config = dict(
    num_hidden_layers=12,
    experts_per_token=1,
    hidden_act='mish',
    routed_scale=2.83,
    balance_bias=False,
    router_z_loss=0.001,
    init_std_router=0.0321,
    lr_router=0.00166,
    learning_rate=0.000893,
    beta1=0.95,
    beta2=0.98,
    batch_tokens=[32768, 65536],
    dataset='wikipedia_en',
)
Below are experts of layer 7 (counted from 0) of a mixture-of-experts language model. Rows are named router (the router's row for the expert), up (a neuron's input weights, with its number), down (a neuron's output weights, with its number) and show model dimensions 256-319. Each number is 128 + 24 x the weight over its row's rms, rounded and kept within 0 to 255. Numbers have three digits each.
Before each expert's rows: "comes after" lists some tokens at least twice as common just before its tokens as in all text. This comes from a sample of Wikipedia text that the model never trained on. Tokens count by the router's weight.

# expert 0
comes after: " the", " a", " his", " was", " and", " The"
router:147118140084128076106123151116147137095119156121141123149100156155140121121119090144144107181112085113084123143085146128131093122150105101106158125156093140124145134147135132122144074164145113
up0:116152119105135128115104164116161116139127153131130139136097127132136134133153163155157107155119103084120072125137153116142149188119106137150131096111122147094135123147132113130145093159128123
down0:150100153104128157138143105117126124178101132140138158101072132148149139125135164104089143111154099177097149130156072141131077128083091112101150112124136154175161118100140137173181113145133135
up1:118130118111169133121123132128134132151113146109132091106104105157077085091126138160164122120157095082106168173090156069108142119157126114116154150136119127121161159156122124102153124182150180
down1:153108131160125143145120104118138127157154145113114161145132130136173169092127136154152126093146129134146143118142169153156118147104116149113112124147119102148128121125151122152119126151173106
up2:125127122141126126141090130143157148104133112088115132095116120126128124095113107151114138122134112110151115160091098108158079085146134147101125124120115120146170170121114143172104059120096120
down2:112147161130160130138151124108119091138151125129074134109154147159114090141129140121147188150098127144162149111144103111117155123144119104130109122165094132105104111132126123133127097143131135
up3:125140102104104137129129113127134092108135080099134148147159147128078107133116131175145134133096100145162138117140125079148116122139106112122137161118107171151157165113128102094139116110112115
down3:146145136132139110121101151129153113174123086089109110116123093119177111128127072138126140115126125153149153116132130138093140146160133113097132144158103142088174176096117126152125099121134130
up4:114128116131152126115108182110150131107117148085140112140158099128153166142120109145139100147156108110106113148127144145104089142158124145163132101095093108145142142117129132102141116136137150
down4:118163118083176111104154143123175139134118149123176102165145154158121117133161130188165151173147122126121112134128122126100110087255113093155145098133119131116172124122076123107124129147126140
up5:141141134135106085104150095136123108071135147126145126096157112136159115086108165133143128138164141147134127142096113128116147077149115102101123113176140120097133118124132134175153175093126140
down5:162127107137133112171123149107140141129181134146091102140118194143125156144159117120124117118132117097169154132151125095150095184215101102159103142098106073151102164125128145136099136148120124
up6:143171143130152095152136131131132202113151126165161091129126092183109108128106143084159153143105098126127155161103136105120071095168094097105127127132115141122157113114137123147177138089102137
down6:086130142173096135120126134141112080121179141149130102139100120142141148100169121103138141095108101104126148109094135141120112140163145121109110146167067135089122173171133113172087124160139119
up7:114124121100143127154094105128131140093170140093127116124135129077158182121103095130110134124123112108143128126125077138122120131163145146106140133133098177138146158136152137138136091110088141
down7:147165142138160086159131082131151110092106132116107116093155142136106115086148104159123112138141125143162146152151106115117107155156089091154092120169107094112114119092115138150152120133119128
up8:163154109155172079108108117129152134165130144140165094082143111138156130084128101145113152122104110080140137134103153142073143114150191110123133121135107139091150134125098151139112123139120130
down8:127129155141121126146177119133108154165090142129119131145132138131139111111155175079115123128143154122116120127138142092114153125100123109084160099106150122097120112139129100080074177169109123
up9:142094117128128157166182132099125118169096148119105110115112098102099121141130152147109130156133115109142103125122142108128142102133133110119141151152122095155144149103101113126156077140114166
down9:131125152147128134149137131127088162142124192057095146159107171137143094097119133134154158127143143149134183107123139112109100098109112116123153168130103160154120128113117113124097100159097104
up10:145154068111112152122149137084124124129093150178128117125076142083111141139129189093087132169173155140096140111115109148096139126128150132110094104092093125138115164074141152107104115114161131
down10:104146078171163109063119174131137141081164150159137129130120123129114115117136177102166095117123156134154125093088148129152129120154106112145097100113132131113114118137151101117114138091162150
up11:094087106114134176115137119133138088164113133114141170136124141116082113187141128185151120160099112129154080108146148099120144121142102116110116151118134150147164176135111148128115076145129147
down11:141070174139116132168171120102119116147135098088134158115150107143132165122097172168108170121132115175150164106125120157151102118159105135115129102150138143093175129120103147196152126140114108
up12:112120071089122119152110189144133087121113133169126120153133146153113152165119114140147118144119050119102133125140153104132172127142130120130095139116125109141121123131152142139137054133152095
down12:119087125137159133108088128163120152111139073111139114117084171163127131111105157097118144125105141144090124094074135160125159114119145124121120119135114181106114118108163119087153151136125139
up13:108121158155151180131137163114143146116163130111117074157118085100144168146109135123130093139152136126115135134120104100094109084157129105138128153144123123109172106062130123118121093116113126
down13:161103127140098142149186130122145163143114122121155125103114093151105127138107185113120120143126163139160127129117100129109126110175079147147125132145131135090139141123141099122104126085113066
up14:133141111077119147133113118132133144110127118141122109182144155117128112147134097167105163161088078070119144135131101104124118156159153077146129147103094101165146133086117096101191082106115136
down14:103105135170104105128130134107103132066129116152112151117070125104142144099132161083132132089131153077115114101079121105102115152131161133125121093092177183095134152151144128144089116108125116
up15:166132147101086156135104104102156110105132106106138110124152115162102127096148097158120147119125139142095092103140116161114100100161108100128156165090119149156139110141132120091126095121185116
down15:157117145079145098146082153110157168100118128127167105104152134089099129151103117151138166174095136132154125111125167087138145134186081135098161138147120115108154119094088109125109135135116110
up16:136144102115161118103132161098142160115117133071127114125159105128129155144142121154147077153147108117110109147133129125095113116156136136172145100103108114150157153153107127112151128159152164
down16:129164108088171108103157143120170133122127150134165103164142147158120127140158131184174148179138120114120104127118121131106123086255120095154140095129133142110178128124076114109119120138128137
up17:125119135125145122123134167086109153160124148109096122149095129134098150153115124099137098155159142160116132125109138129150115122136156125135147133160169136137161128136112122144126105167125180
down17:103151151138104171161119111112099105140128137126174139112137072157142197124136150100099120160104114140093117138156084174083118136107132134142128156168102112137132142111143160101156166146099123
up18:103156135089143114113126121136127151102136121143137101155153075104125076131148114142133117153113122146084121135134170143114158103119086118154152089093100133147130074180156167115149128132146138
down18:126128075118132151130151126170083118156117116128132095103131151140126108091149134122126149126142116184139142125086132069153151132140161125089171134121162151138149155120115129166203069124104129
up19:113135133094140128132078111087163080146151124109104154153109136103118143143111118202113107160107126135106104117146139137148134130131143090107153137103095072157146134116117144117160095140149142
down19:155154153111133150143138141125111099125054108126108150150123096162134133124104144115097128130139118130110079117199122128138115118078160146081139155134162125120144106132163115123164124156106163
up20:156162138142158153146082132098151143111131118156136117146107137121134110131111161129145108126098058133079121085134105116100110141114091142139152095134094148057151166133143143129168159108182105
down20:178126091100105143114187107108120167104112119143126153135141160143099124159106148130083149091113162135113154126126103131108138092140127164138123117135111123111117136097148165146136104133179114
up21:098117136109104137135108152094133122116128111120139101123112053154123155134107147109122111135113096114085111096133139087152130112116156168099116130094130119151143174132138138157069076152130097
down21:128169120149133162074146109133186142157132138094102175129084110113131100176163149114121123128161136102133144160115121143142104083110108128108120103136107140123120116100090124146155132129129181
up22:113098144100092158150103120106150079137108126122137106126151148124095112152109142129146122148094045101125130127135145081116118119148130121109146140111080090135155154141152141142126100186132145
down22:183159143156168118157128110122125117085120130127107153144105102148131138098110163121139133078136148149146059118140109160125128115083146115114123110124124143106153087095146121127163150137119139
up23:154110108100113107149151111106109129149138160133148151123121130097123118184173136148103142108140160094146127126164120123118123155158203112137125091161122135156133130134114132141114103174151137
down23:085121131151087114122130147090169118192131177094106111148150151148165099129122138157186123167145138142106103074169100111105122158190148111119165131146106135109123145134085133156141176132120120
up24:117121133092147108128121154157110135175089170139162081090129136136171139117167168162119114117172098132081127110141154150124124181124147071129124107155147113091137160120115151165153125175169143
down24:142141126129131101112125084121101128119113107123102135152121131098103137088091140108169181120111084142119085161160069135130170132143113127110108139136094124162093105137106149093197134128139140
up25:149130102160113127131119131096109085116155106108118093085157112117137113162097152138094125133149142110117099141104120153121138155150097146136148154156114146149135123093138128118205132179151110
down25:127130108142092078165117158113077146133154109094115135103135156130162165148114127122137099165125106149137121118118143118156088122134102121136133165115078091127070124108147091178115130100154102
up26:135131140123140170116136136146131105120174108077100153132165100114151148156106119149145145148159119067165112153158125136119098126153129127147140141135152147119154101130156126145145118124139124
down26:140087132150092117150130153084102103124113150106114166146124145169160146137099089094067129120137161110145108156131171142091128143118115159149148124113143106126150138131148136150169149151094109
up27:119103105103111133115099140137129110163118113137125172182138127150151113127165115157089131129118180104130112116101151087155105140128108115135140138120128162120152156123130138152192089180144115
down27:095135130112160192148122152077117117146110165095123123127089109145155131144161071144102099128165102165099129120140147119165104140170069112114167123125084135153139097140115111169171107092164125
up28:135137101151157144111156142118151127112151163138143116157096124073094096130132139138118195123136151051153106128146086099111153105154152187122113101126128119138154103129115137143160130111120149
down28:106089172117084136146158109134172149123138139132137154154131112113105125083114160193142143124112133160151139114126129106161134128227132114155122116150110128135125143129132123124174135134075097
up29:148122113077118154134129089116152137091123164151171184138119151156134163092110115157152123158130146090158121134108136128123143118152133111109154123127122115161131143119105106137105136127112171
down29:139131136192110104134143093106114113117146163153109115118116146176112130123112155139171177156155148108150100124134129122154117129198151114147111133149127134081084121104126126098147124133108132
up30:123176128113196159103113117143155120125126118171161120134102093151141123102104130138152123111162098144154190115113143157099094106162096136129123137143115122110136111108145132091147126109121121
down30:130121121111109147093154144136127148124121106128116139125156133136126123173100110170146085134075137113126140098078111108136131142164163121134145166132131140092119148132123081121134127150151120
up31:142131134113132091122115175113105117166098161099127132115102124141152142131146199107120108097134147135098142077137138137114172132147092133107128110128184124109165161119122133145123140145167186
down31:127156108149138112069109127103098107140132182167171138141116142147155164101164138115141148147151082158119095177148110121133131159143139109137101153150125120153128109138122115121119127125129145
up32:133120138095135128107167115122141146102117121128114116074119124114129124104140144128148111130128122096090116152116089126143131130131116151134137143125117113131154106134144117096110159108174183
down32:107139150142139112113133110150161084134153142101138162175142146121136138088116151126100130139121134099190124133097138128126129217222127120134100104114124115151118168096092148125111109139068113

# expert 6
comes after: " (", "–", "|", "-", "19", " 18"
router:104142102117140155103129127154149104118093120159134110116165126137132128149118104120160125151113136115092134114133147102159139115190115136119124084141103125131148160134073161145130096139122151
up0:124108178144094149141113099136118161190137167144121136113098137137159115126174124109139117170101099139124133131073123058139119201171150117153146124157097104093125156118100126137160095130112110
down0:083134133122153115112118113106146116135113134116128141158131148118181146163144105123129073115123098081100083131104090132071125161120161129126098121162135112167123144122104155136160158115173126
up1:105121087135109122116093127136130134065116129141110107118151124134110191110102161116147119113124103141126127135124111085084090117167163113156160128136064120115140125141132156133153152147152159
down1:098184126136130070129166181113140107148115107141116126163123120143121134099166141112115115143137136193160119153144099122143134131136134104119153131158088145100166100137136092123131133147152133
up2:144126137092141152106131144170143161130117134130116112117129125151157105142124147162165122145112100154123128117120137108110125131120124134121147115158132162096146170126162136151132079092140101
down2:203139122114129122130143085111136172131138165146124136136120105072137101130106133162145140119120117112141170137116117125152130142123110149108117155139165156151152157155142113129116159140113112
up3:137117079096113115110090183159138128077106167169145122121058120169131133128106138142108131150096103118142118117122144108125135182185136134137136087115085061096128140091128109155161142112124134
down3:136110140124106123140125172120127127101120120196142099126122142141117128127118152146096148150126101115169146150156098145139128096105142170133170116146067125104142092161163138129119106108104141
up4:105146092096175130145135145109142131112128131112148083139080171156110127133157110104121113115130148140140096126113159102148093114142137111143122104078136140147141147095116152112123098137105147
down4:140131122145103125067133099096121132171128103144146149084161119105118092108147092114134106101091157105114125167189128154130112145161136128099086131168126135153125099119118131132142149143096138
up5:127146124107148104098099136124114111160163126111176128115126142137130163138123132135130117134149155120120110138137126118159105115115124134104142105141133124135154129110101130118102030192148172
down5:096092109116099151124155128091152117137133130153153099110158154072105120153142183110114137115182176159119121157158124111131153125108138143082133128172186150167150102101107170066116116176101111
up6:123136138092139153074114126118129116142120156149126171112128159145137159133145096126129118121131143141156083157129108112129093132100095136140155150167124110124169112109128130109171082157158169
down6:118074107089088091124126110071171079136143144165162108133156104111124089164149152111119149071112173093127150086152100144167169116121130197139099133169185185165142136109115122087138101129120119
up7:175060121094128138150151141095136153134069135123169134095072119148152142163093151124090120131125125105097131114131100157118132139134118151115127136103138101119141189138129153128147141161143149
down7:109118147127122133192129140125117127140124104171185133112102079101143106135113078142147112120143127137117118108119097121150126077138150172119144106129141120160118126169133108150111136139071107
up8:188077185160131089194105129082098151140107131148113130115095123129111157178117136099132116140099080144103138152072159100133132138136142104096174139138107108118169140130125146122160136179100162
down8:141090155180117129134098133104134130100144110143137134157129141120145176131085117106125100126113058135109111146118117124109136131154151090097134122138137122145110146147154136151190169144139174
up9:113165102146104153148128097130111108132121103093109123103124104135137159153137141127126084126098128112089137176094171090131132085157117132134147123131111121152084155139113129114111139137135125
down9:108134139143143135112188124136099107145131113146110113106152122126107129132161100128167069141126130141072137122117161145100115091199121154117118092123130116100114132107117141127178113113165133
up10:157139115139071156139095098117154194106123152126146127161133079123133123138119092123151119122093101122107101131084155101094158127109132127165126104181120113098146129131102117127127126101118097
down10:132147162159126081124118111107174111136121121103100124165166133132174114161129120148136113107109129110146142147103153139137136110110121124150156141146125149110127103154150139105124158131135114
up11:132117106106163118127121161128141084139129135116146093082095134092156140115143084149125129136121153107144121130135168091106088178129108114144158120116119139150145139095140165109135173148141113
down11:177133131110079112093154142098123132113130126111114128113117165099119114137142108070080125106089162100166158140132113124133130134113117152088168173123086118096125145080142107123093148135105171
up12:130107120099101095085130123146140129109106135131112129153103182105126116157123139142141110141122087122144130133160169082147144132143109115132146095104097122153195124142127148135122115142128187
down12:101115119115097120101115128152108123128153089107102125140152116177109144154137162125079149132091145152159107138130120135133119070133133169151088110126130128084149118093117077177112150153114133
up13:110154123147151128127139146137125144129115156133124073188112097096097136142146125100106100141126137136131123153155092156141081085190106126154115151111144121112134128121151142130153114126093187
down13:116140127105148137139171082165161129136129124130144166112122106142149140135144111107116124090119164154155129157134103186105145103143184138109124123135110119136107149133139127125111140107135132
up14:118118099138143145116084096120130155146135132134150126165127143102149150106141119089097145126130121124120157129135083116143069154138187132109102088168069132114160145102117147138110103105109149
down14:112103105090161080152156173145085120130156135151141126109100151106152113158148101089086128167130174130132092090137124112140127126136138141133137140145108105185109161139101134125126133121117109
up15:126157131115118125176132098087116157111142160101137112115142110157127119132110107129115123125147112131080130107112100135102117116132149118138132128120121060099142149164157090138128123098129107
down15:162151124146144137160146121098136126124093166151142112155146103158151113126112155117118095152172069172144151124102133111123128114118106167129148152130136162104147137118169107178135122122116075
up16:121083108080145119102145147127133131135147149111110115102127133087125149152160157132128109134151134087085145173131115151152100152123102127162137146115123149110190169135069158109147140195138151
down16:109085144063131139123103108137144111125147143146125139132141103145097142128157157085121136094160151138138110145124138121181199102109140121120094142145172127098096146103140149099139089132134129
up17:107111130132125141137101113119081149143121104100111124104142090111174139113176149102143126116144122109104128094108169110159118136133172144148113144141135142198123167131107131151109149148132138
down17:125082120132099163130141149098111122107139133104168117132139124134107146123123085127124112087121123154140126152141145111117145156135103114124124089114125119113104126124134148106119124130103088
up18:123142100154143152127120138104155124147116104157095114112168101177145121148149146124121119141136147124162114101136148140131133141137122116094106110123118113119146094093077091131152041164118126
down18:086087116122128145160134114102140080142114136129092119126163116125130102163158109141109116129136135130127109103146156133155119104105124134097139108123144125115106110110083161133096126146100126
up19:130130101097131129114098136148119125118144134146149123115113100096109149109140118138149110114081107178101144080130164076137102150170172092115116113115058127119157135097131129112154129125142145
down19:166116160158122135103133124143124119107199117158111122158139135159111148135117133123156121131132125169167149126124111140094136123121138165156148135098141096167190128127140106146107143144110107
up20:128076113095113119121104149130108116130116155131148119125129119159133144138130134173106106155130121086106149162161111139114129102108083130154124130144143124112203154156124119126110062146114167
down20:108082135125137124106095107137116093143139146132146108153142109122125118153097153114089133124152135136145084111127125086142168122118132186135145146170163158105170117124093161099163101122130140
up21:122124166122107179116130142144129120159125125151139110137079111078112149146127164112135149128131122118096135134151111141101149136158154139164118111101124152096172120120144123110131110141135136
down21:148115121142158133077093123139186102106150132127123114159121163129116130116114138110084118138156124117160114144106124119117141100133151193149162136130148118124165144141102102149173102148117127
up22:134143100105125128142134149099165081143117158121147094123153095107132153118136123115147124109131122110140115180147127105133091178153136146163146114132116126083179148134103110119138110149104190
down22:143126140144146142110095136168077125066142117149094116135103164140080131143118144086137117141178156135140141104075101107147086129047194163100102135143124131126154142087119136132117102116136145
up23:140122143125122119145138147117122159109147148130124100139098162127128117173117127165174127088125128158102131074078184148117135065159136130164198110113122132093161142094136172103141138107138143
down23:135095126154116126131131127116165155176100177137142140132127099132092123111131169148149164121164125112111103129124112115148170108142083146119152126142148140133159130143124104143134095143119096
up24:116112136147108128072056136105113108151151106116144105126153101113115203123148131111142110152141115126109125113153162107174100165147114127150097087113095095150164155109089167140108118146157160
down24:109121114118149104130189152119130101128170123138154120129138156144087142093143116112117145093112163142165133128109141103156102121102154134112170147131107129113132146120125133190109153152111119
up25:122107102121136110112108145110135125113149161089141121111184140109147128139155129115124098145131143132124138177127113137121137114115089135170137127125125145147200127125103161123112099176108159
down25:084108109082111115105142130174149095143129129156134119128136125106148139166145162093129155119167151115138109123179140109152168177116160136099129142141131143115119121105127166093142132125118131
up26:112158109143113121114128111137139117143125108117107130158141148128108122145114143147125114152103106126121136091148196094118112108168142120159137139141100131106154099140104183140113115120151148
down26:128104132189103109125162144163135095137117089035138147138156154140105125103118153114116102155101142149161158089111107130116081148105134146119124111133146143156142114127100089124139151121186158
up27:151125084128110097164060143087117137111129106140117141108094099171159132111109106127113139144110095067130109097078130130175156137138116129119132097100101046119139131115107121168160085093121117
down27:129109110136112123140084159115118126092142089152129140103120139185135149095131108140092149120122112079138108129121113123153127126169125148142149126161105129127120162147124135164144078123118128
up28:164103098167098159129098112149112139130116107116072122135128127141162093136133132152151157173119091134102153126121171112135121100159148086111114124117132142114121150149116119158154095114163106
down28:123149092119140109135115139134087166115133152134111135154114129112150115113094111135143139147078152098140130119072143125160136140136140156126141160098178145118113158117103117126086108107110112
up29:121087160133117136129143146110147118148124140162159103148149124117147124163135101129136103126124126106126127177139151118140130140126075140180113156163147124143190151113144158096153143126112158
down29:144128134095118140093125114199102097133121123131107209150127101115140106127148132129128125134099132122130122111178118121157150129108139137147118130124129162120101173118126126089144117137146142
up30:143151139129135127145111102155115157152139143156133136124100141155140111113124162114143150155071109135107095131085148103152105138138158121115163074103156090148093133124129073123169100094149104
down30:134119141082148124136154099121129182103140141138130176155124174154172091134119130138145169124109123090157071138124119092135104146147179124121134124136093130143123152143136154095115085125143130
up31:150119143108109120123146160111134170137095146151161124148071114134135134159099100141113133188119146092118115128105074135084120089149129141162129146141124145117118116130107149146135112146138148
down31:115142124130158158109131095153119101129156101151135149135125072110158129146108095154136133136092117151123147082147122089118113117116126176113138076098179152116157147184151141173118155137131112
up32:159133127095145139090093134137153133122128122137074109121128154144150120146103163118087136144137095091130168109126113110141128124124137119082099117123144143134152116135159131081108092128178114
down32:145122140187170158159136123161101152132117086114135154139122120143110133175115128138111139157091128123141143078131144131120138098137135138158097112123152119130171151108110167151137129119137111

# expert 3
comes after: " the", " of", ",", " in", " The", ":"
router:147137126103149098093124132097170149116124169145144121119119109163138150100116110135112055154115112119102093153070144093091118127169138098123128139160138124145171151128098160146127106165144108
up0:157110114151122157119110111148128128119109116110160158097130105134138148082155093140117159167134106149080145120127135109098134153155165128109128134139125135118121125095099121162103151104141126
down0:112163116142083162106134110096141157175144157115115099142094157109099155141158189084136154100104144097160159092151158109107122145153122088132156116092140120112150146164144107063144108138105145
up1:140094099101154188110133120127136155130154121136105154130136099148132127149105101139183160127137122151102181114147181084119146150145137149161103083130164082150116107124141142189136122147152129
down1:128122145120144134139135145140137101162142166127147134094100106139096101110113117151141164147113129144155155138186167128126152114200116114169095130155132149125140089103159128166116117164135147
up2:101139151120106169103084130151185140124168127115164143159144111137111118132108092141148178125086147092133106128111116150146113123143141136147098086113104123108132143113172152088105113104146141
down2:097149127102135138116120129138159191099107136131100141151114126100140144160135105151139148135166168097133159099095067111148109117119132159103123114129104115096117108118106124132099143102173109
up3:117141105089125105111099120122098074119117122129158168169099131115132182138119098164118134148177093149121079108149129106173143135150152156105166135110136142131133147118095127154152098162205164
down3:163119108150151143119174101146163121137090140112100138124119140129116116152135131118154128090136138149117144149132133117099124119105119129148170109150100160130132145172121135091195164145138166
up4:144115103094146143134101177034125122103167129130115110124170072125115140128142108117114141128185116148123073155161121126101135134149150129126118125104123080154126136117129123155092135130105142
down4:175110112139155125139150115092062135104117127161111134094134109149108110128125151133158126157130129143106167131124106153172099116100101120089159154117144156121143106138120162143132163170124131
up5:102152123112126117104139138142076104141142149129108147147124149130104149170133097148147062104094106137101099145160147130198117133149113106131122091091114099125141148141123152110109085138137202
down5:114130095129126122134190150115137132115116118098127158113120141146124147115142125092109091128109133089114133106128103091136117160129135118132136126130124120144117107148133140135140178136159113
up6:194100139138184135144110122141093125165107144124088168116116151218150129135139147127148132180119046103139153144104129120133111117134110122118101107078119111112186116130111123160135104151154141
down6:108159105131122125122131129095155150099143108123107107124117133106148149090165107118093145111170157152096141104137140070114123133189098104137114121158143102134110098132150123059113146080151121
up7:092144149110142179144129110078180113158162139113139125154085155113113093136155143147135114137163105122122132098137110110113123110173131113108146142091111073134120153088105146065121143127126138
down7:111117122121137096173164082136162141135155093125144147112140106134116149147110113083082113126121111131171116099123063151093114126074111132083137123133148147124119161138153124137092155128103083
up8:132125139139094117158082142142125137108146144140138136123090092108151178156141158108174134133137092091121137087110175093125117136090170106142120148150148124148142143167176135163126123092072123
down8:115110144150102116113084153110078139120146112159170127113123093148111131146078111107125119133104147123145092129092134149127084150030144092135115153129120126157109125109115151130143109102125063
up9:098120109135155111123071103228141136131154168122145143158102154134196117115114146161145134122138107120127115117135137138104119154157122126126102142127140156126119143147145098130160091118167141
down9:140138099143153142128143062164160140184121102119139150117113145120101108122177164156100143152152137103176130135103062127123111133140103120149094112126140170099110117113092136192127144135096142
up10:141136099079156137119118143112156167091115140169130133166134142140167119104164140121082106141147126116105104154113141152118131157173095109136156135130087086115129130131112122145152140181105133
down10:104110120131133079142129140127094156080144140122143133126150132109106112101124126196109140135060150166084148119157139135143116121140130135108143120122128162089148123113132106156120109120148159
up11:112158073130130131122092119128134131131146126113157099103112088165129122080165110160110124161119101098121106125127146090109125135156167128173136119107129118091116146144101154158120091153180175
down11:170097133127105151146131127129123143106134125135153083098113079142070154093124098153114124115108153145124139107166126152118131114097140130157155146140161150124148100150148106104143109137131059
up12:166100122084111181146111130115160141134104113108111132134128103169121123116148093145168103104114115137115114161155137108129122099165101121145125136115162138123138158114183120138165138133127101
down12:113129119103190108150157142131140135124069172115138122128134121128162134126133151112096132142132128168148143106135120106148100131150112136106118133121117133100125091072146138227122125156127165
up13:089123130125152127125158159171080140182124153104124181149132129124182143137145116101081114141116107139142127093150126105120132190124104123161139129110150137134146132115082155162128112138121166
down13:151117066144161164083101107141148118145122128126130112078099126101062133100185124127118118093132154125140111114134120125115119136238113107153113127138104171088082124134061099115179141084105149
up14:147152135095133151111148123097162143108138143140165078108095107157140145125087088129113116128100126072098108109167114095104135115136123150179136131122128120110104171106123132173113110164142141
down14:119120144125119094166116100133131133145145117143140104136150108136103122148111109120103136123152137099133139139136136143119163122061125118123143160199149131151133121155155096154159135146108088
up15:124182131075166095144085123126134154145133172132120112130116100115181128137158122111181136120157104130111128140130141102113143094134104093152157116141122109115149126151129147120108094152162171
down15:114136119096130138123120145151140123137144173132123115161135133142176136077158127157127146131120098132087122133197184088106153118223099119152111102097133110135135111103155144109110088137157156
up16:115108134094113178128104125156148097113135143136140148118098143093117196136123116178156095180133147124120147099137135078084145116154132130116103142131139135154118161135105139152146124184152126
down16:130118128137127168146153126149128128150127150149132127127101142153120121089143142171157127097076119132141128123186155174097142127161146099174116130124174128109150091119164115144128112128113127
up17:093151108130140128089137147126135084133112153137112130108126092102167134127169151116138095141147140127123121155135137151087138152164130126115177129110126122091147114126101168132192126170146165
down17:137140137140102120123147121154134107140112120098114124129158077113101097087149106139114134137067112159125123087148155162103098140087095112125141150152102132160133129142150111118160140113131123
up18:153148076161134114116085152120103157131166113094120133133099117118128178105128110148103054155125084105122118100092122138104136098121109125161140127081132111099133112132119150135125092163143190
down18:121108124147187162154147144121178133115122119143134131120131098111067116155140115141114101152083152117109123126156092133072177140041138147160114115145135109129114124134139141131122132137147125
up19:133139159129133128163115141196132107139114090126127084111123117180147109152158111117132125162177130134135134188114121139118108137167107118167109146125093146141151122155116136141146128160125161
down19:152061121130107124112097149154099143113090099136122124129131138106140124131108112142097112149150160161115149103074117088141135132160104129146116155118124104088122136139135141143119132103114128
up20:091124121112099141136107136127121109112136131138169118103109085160153147118183120138148111146111158110113106108126125130117138121114149152160167160141134167130154153114133125153122115197142122
down20:109114143153108141148133113115098122126121114140143113115167110098104130143099103136110134118101153099171134142106139133122134117000137107151176165174146137144148142156129121100163087113096052
up21:100147125115162155160139095160150134129100176141121138176125127146170128137131158131143142146090114159144118146128161128117094108135127096097109120160109136138164132177134125125140106127167111
down21:121171126158128133106123123101154159152163142137103158139110128108171111120088151143146108158165115061183125096102082162097081085159131176111099105121137108156113134136144128168112111125118136
up22:155109124084128148125102163110138143083090166119176085131136116150142151135096114143138116133138094106091077081136139075125151077100124158139166157134141123135139128174108122177131107152139123
down22:122134124151130135157174112125128150122059113103157083110107128125113126159156121141109107115155102101147158149125134140116099124045118102098182138177142136145127127152121148165151120105119112
up23:132119131131123100077110094164144131101135141119140183133137147130118119120124133137120108131111110142112120102128147148138079128155132150124141080133107165155144125130136145069133126119163132
down23:145124117158093154139157128103136114129083130103093150107121143121158119185156151104139090141174161134100163123112104127114125104118141107105154126122134128126171185152118144133126155133106128
up24:107103107098095140133144140144113148088173173122115163131154076111122152165082134132106123117133076141109144151124115109115119144139123151132135126097180110093140134102091134150085096152133130
down24:137165149168136121142152138115134143114087143114149103125147127112094130155143115120177116140122128104134102090162165151117138157142125103097135160149098094148141094114143129171180124123143149
up25:153113141122096122171123107132111157095140164111096109130059088115175163145089080144134096136189099090112148132126132078116152073103145169190124151118191084129148170130140115131085129156132141
down25:125121130120149141170111132124098144111099123127148113128144120143135121138098110100145139131172151150122104141133139130110137132032133129115156162141152149155119141140129071172120159122092082
up26:111109140082143165143126111113174140104174133141132116145143126164068105115106111138158086127112121088113140181118126165138100073137160119115141109105110100134141141153169133113118127158144125
down26:158111153099132119109182082104141133128130143130097157135122140076132151138098140093144120175124131111140110131105118145135138122105126133104103152143113124156108119084141145154136154153126158
up27:167159154094120087100131140097159131135108079132128133097157115152115129136134169134097135125102112110152133115088107118129117133129080158098137115161098148079153169120117117118124140153126168
down27:120125097142085143175096128132128168141113151155137134102113133122135149120181119116136135162156118121106137101120121112112135118109143138112156135101135137091082174134162133137132123070110081
up28:154141133125119063134109162123103127109097187093152069132132110123132148151129134090158135161159154140154156104125159156094129148091137135109082129174111129113139134115133137154081124155096120
down28:106125154164130086118124142119141155124154127135152119142174093101124121149129123124144069167085140139125095140115163156170121109106159148132148164127129093139173124151112166109149125122144118
up29:167149094138126110135131163164090126128182116089074068141133132172094156145141124086126146144139116141142152095168154127135089111161148134138131102137108118124148123122109153113128132148114155
down29:132096104149116131092093146102140117164124132121120119105150138111105149160112147143150139129143196148144181107077088113132109120174109120138131116119150136116153128145074191149155116144153144
up30:096128121091141114145105110113132161135145131137139125140122138114098101113128104113132149104152158108151117063092146100143106147130178139113135119126136098119107157088133120102145117111153132
down30:133162106166095125153124115083147131150140147111082114106136129116187103149160110164101175161141125116133164143176128153126139080216109136160118089148144130131124144194179115122121123106113139
up31:157119129091087038138081098140160171123114126099137128152104141117133098155105109104127107109104106134097107111094129115171124104121126061095126122147151161116147131101158112079146132109152142
down31:143146143125115134119124151134210146144083118158174123149157138103141130142123112126128144121124144104155147118096089127132137131147128128168128137136149138124122165157120119120116126117102096
up32:117123142131152128144098118130108090126144096132126134152126113111133083133097094113148159140132107127141132123121141143126131141126140181149114126144088132060135098132101145094146120146127137
down32:124141095123145142144110079124145132105130124120114155096131080098101136115120151107138141152090118126171132125106131126134125150157100100164135079163127180168100128101122139142119144104116138